Experts of a small language model.
Size: 15 layers, width 256, vocabulary 32768.
Training: a variant of Adam for the experts, 277M tokens, 8463 steps.
Below are experts of layer 6 (counted from 0) of a mixture-of-experts language model. Rows are named router (the router's row for the expert), down (a neuron's output weights, with its number) and show model dimensions 128-191. Each number is 128 + 32 x the weight over its row's rms, rounded and kept within 0 to 255. Numbers have three digits each.
Before each expert's rows: a language model's description of what the expert responds to. This comes from a sample of Wikipedia text that the model never trained on.

# expert 55
What it handles: Middle or ending pieces of ordinary English words and common abstract nouns, such as dis-ast-rous, success, past, role, best.
router:155138150087175098169109138156090165169180059175126125120173123121169130136075111151132126164148097115144166133111124119037105127160161079179128142153107099120123108120101090111127104162080134
down0:129127087158153126120116159114068156117107144175145077086099092177148125125111109108132133142143103119136097129125111098129115133120126150100123098182066097121110177119142118156141052129127176

# expert 60
What it handles: Abstract nouns after the/his/a, usually followed by "of", such as cause, loss, synthesis, request, role, process.
router:156133065117199128171125132130091153135157066106105147134095134112136122125132098141139125151127094140130164113080119151056074179128110118119077140164118141111106095139098105147133075091113083
down0:154093088111137130172122031106121103114125088174095185161108122199134090107116049123096132142150154144129093141142168153121105118141140110092118114106127128156148130147123145117107112113074075

# expert 56
What it handles: Capital initials and small words inside film, song and book titles in lists: of C(ustoms), and F(ight), in the, The.
router:092150117096183100155074105058144084154146165081121099094113122092169140165174105195095131070112148116096120137121143085154159067089123114142085107152152128165145125100103124151134147131096081
down0:169124152090145136132154092127129117132119140152116121208078058126095128129120123118111133120144069080113130135174167110133105212121176153067108113121155135120163107092155134125137152098075147

# expert 33
What it handles: Opening pieces of capitalized words inside book, song and album titles, such as Prose, Prologue, Life, Contest.
router:056183110133170147202097083103137118118154162091132066078139177144181145154121088161176052096146179163121164094121172134092100084077138125107075123150103141175142134123144103128135159093126169
down0:120130141156103077161128135105129161152154126155137166095079129152198111121072104127147099124175120131116122120130132170177151138149139081095162161135126131114078107143095141181170183107192130

# expert 15
What it handles: Capital first letters of non-English names in tables and lists, especially K, Z, J, G, as in Zina, Zoran, Ku.
router:112093162077148108129081089106149125118123114187115095099060211112127146144211110121063140135105169101095151134162152159125164165070139126121112144146133141092169143125120081131110120126153132
down0:167125055106076155142156093162106101101070138222137144123092108144164161155146134153131111114133082093093112193171141144134168086142117073100101132104173104126121117143113105135166149180188128

# expert 8
What it handles: Capital letters and short uppercase pieces in codes and abbreviations, often country codes in sports tables: NIR, GHA, SRB, LOI.
router:154121140097128141085073095096155088105191123180121112109089124097122119140169105131130128165137175114086176134162145098134089148112109085113120173143152135050119140125138099161127067090109079
down0:099175099108159108087202138104100082099086145182129105177097101153168095153151143112089119133135070146147069136158110117097126077118099117073091116127114134149107126128075167182167060175077138

# expert 54
What it handles: First pieces of unusual proper names, taxon and place names after "of" or "the", e.g. Gamb(ie), Li(ocarcinus), Bell(apiscis), Turkmen(istan).
router:098125089144112137110163176096150165141085148139079056111193175116152132161143104151104128172151169117087108126148140152156155137076148127156189102133090131114189090131121107110140205123167166
down0:106145070068152138159150159077081103118114111116136134210071124107139129169067134227128137102154139146124076088083126171119108127136169142116125170137077118109120115116134091124113066092156106

# expert 44
What it handles: Capital initial letters of proper names, often fused with of or a quote mark: of M(anning), of K(entucky), "C, of B(iblical).
router:162138112106172164126088103094192152191113121118106066161233135145133103140152089115117156115130126145132149128160134095112119133121171108148155079153153179098156112133057133086138197145121177
down0:102137116153073143108119137091155157173077111105096155149112132126063138153111166195114105098124060127183084095118062137095147146130112136160140147156090135108153151056128085149125071126151092

# expert 10
What it handles: Capital first letter of a non-English proper name, often after a comma or space, such as Z(ettai), K, G(eldi), J(iangxi).
router:053129132093080174107139160115167147138114130112094103113113178129129151152162084130089143117133161144096128091151131146199135180077160138149102086160093112092174152069134087158127122136194134
down0:161118147130214100085129176189149062163189121095174137148108145120096123084157191097130159076160085074167141100133139141164112063158120093096123119137171133171150094094113141149093155128092117

# expert 63
What it handles: First pieces of names and song titles right after table pipes or quotes in tracklists and rosters, such as Mart-, Lu-, Anton-.
router:120116084080186066197072061119116112139144159125109088140136168084179123167154102112125040104143175161080166173176152108148138105126181157130133120155134150146168185134161128113164138109080139
down0:116119106117142101066099094115069191119098113095191097109117150152134121146085189149165164153153133171124185140142145117168096094084077188143127148123141180142102167132123137078151192097178117

# expert 4
What it handles: Sports-biography words like played, signed, debut, season, injured, stolen bases, and score digits or dashes in match results.
router:180150131157104087080130166162112098125158082175136161125137069156171076134103145123081067101118097106181146114106082080154162175134112100149125135133131154100160193137120139113072096151101140
down0:123116089105096161131083085082157154199144195144164115132133088076138195146155088078105058149111103123122131095160174120106150124101065099104124134092140117130136129118103093143130105198063109

# expert 43
What it handles: The opening quote mark or first letter of quoted titles and URL domains, such as "N, "The, www.c.
router:149145118146141159179081091062108074165146128118122096107148153088116136166099123184092125078142134136077177149193172144104130087124143139169121136175141156183149148115152118161155148170102082
down0:076144185146114178111092121151173157091117121081126126082180157136092103051109101109085078150107133136182119088092119167105144139127120094096152101131119109059075137125102148070048144164076175

# expert 12
What it handles: Commas ending introductory clauses and subject-plus-verb chunks opening a main clause, such as "it was", "they were", ", he", "is".
router:141117139131150119070141155090208167081111068098072139156147073124093099104065120060090085126129121136127167131114097107138138132207092132118098140153138126189171168135142127140154102176145142
down0:115151169175170135157125109148158105140079134047167141124152123130053101139085119166135197155174090150136091125127122149156207138182124170104117116105123129123171102129127089143117109106154138

# expert 20
What it handles: Sport names and people or role nouns after a modifier: basketball, tennis player, head football coach, team, married businessman.
router:126117125129132172111196151187095091171160100117127096107161103126107148124148133167105142138148147153141171101130130121102143147112194188165102092139092159153150164160146188106116125123165134
down0:143096141177156161177175169121145137140218125138083151151115113153144154140118191132107104125123152117148113121111169129096143104106131101082104166127130197086125102163169130126115150111175163

# expert 42
What it handles: Capitalized first pieces like Th, Ch, Sp, Wh starting words or titles in song lists, tables, and quotations, e.g. Thank, "Change".
router:128135078103168100139062122084123125115125146090126127121175163110167094175135130155111103050171111141083121105169158122102125068106113117104122102154172146171153134144149119131173172115099114
down0:117141093119169146149162138135108154149044099082121151084079123129134131124155091128170161136091158094094112078155213133102149098116134127129086129143205137070110073149094165121091127116168125

# expert 21
What it handles: En dashes, plus signs, semicolons and slashes between numbers in score tables and statistics, such as 13–9, 10+2, 3; 3.
router:147133126050117133101070094131125093107154105142173139122103154125133117127185114148105065133119144104112156139155128147134111186113162085107102136164102149089127199141114088148101124165121110
down0:146146064124151112135148131128179139161100115087076127154228120125100066109121127139103098148088138111123148068156131090142112120135158113097117168130142185092154132142058122137179073131119089

# expert 39
What it handles: Middle and final pieces of foreign personal and place names, often Slavic, Turkish or Asian, such as -ić, -ová, -ark, -um.
router:147125136097102126125099110116099152131165131144100110078078144102154162144208087105112091087089151093114137140093125097199169151090137124171043087144101138110194145109135145149136103119142116
down0:190149154106101145128082105074072108135078124155135123125146146117149073123125155142130173154156158112130134154179153077109147075157118198069182110125169160098077137136147135146166154147086139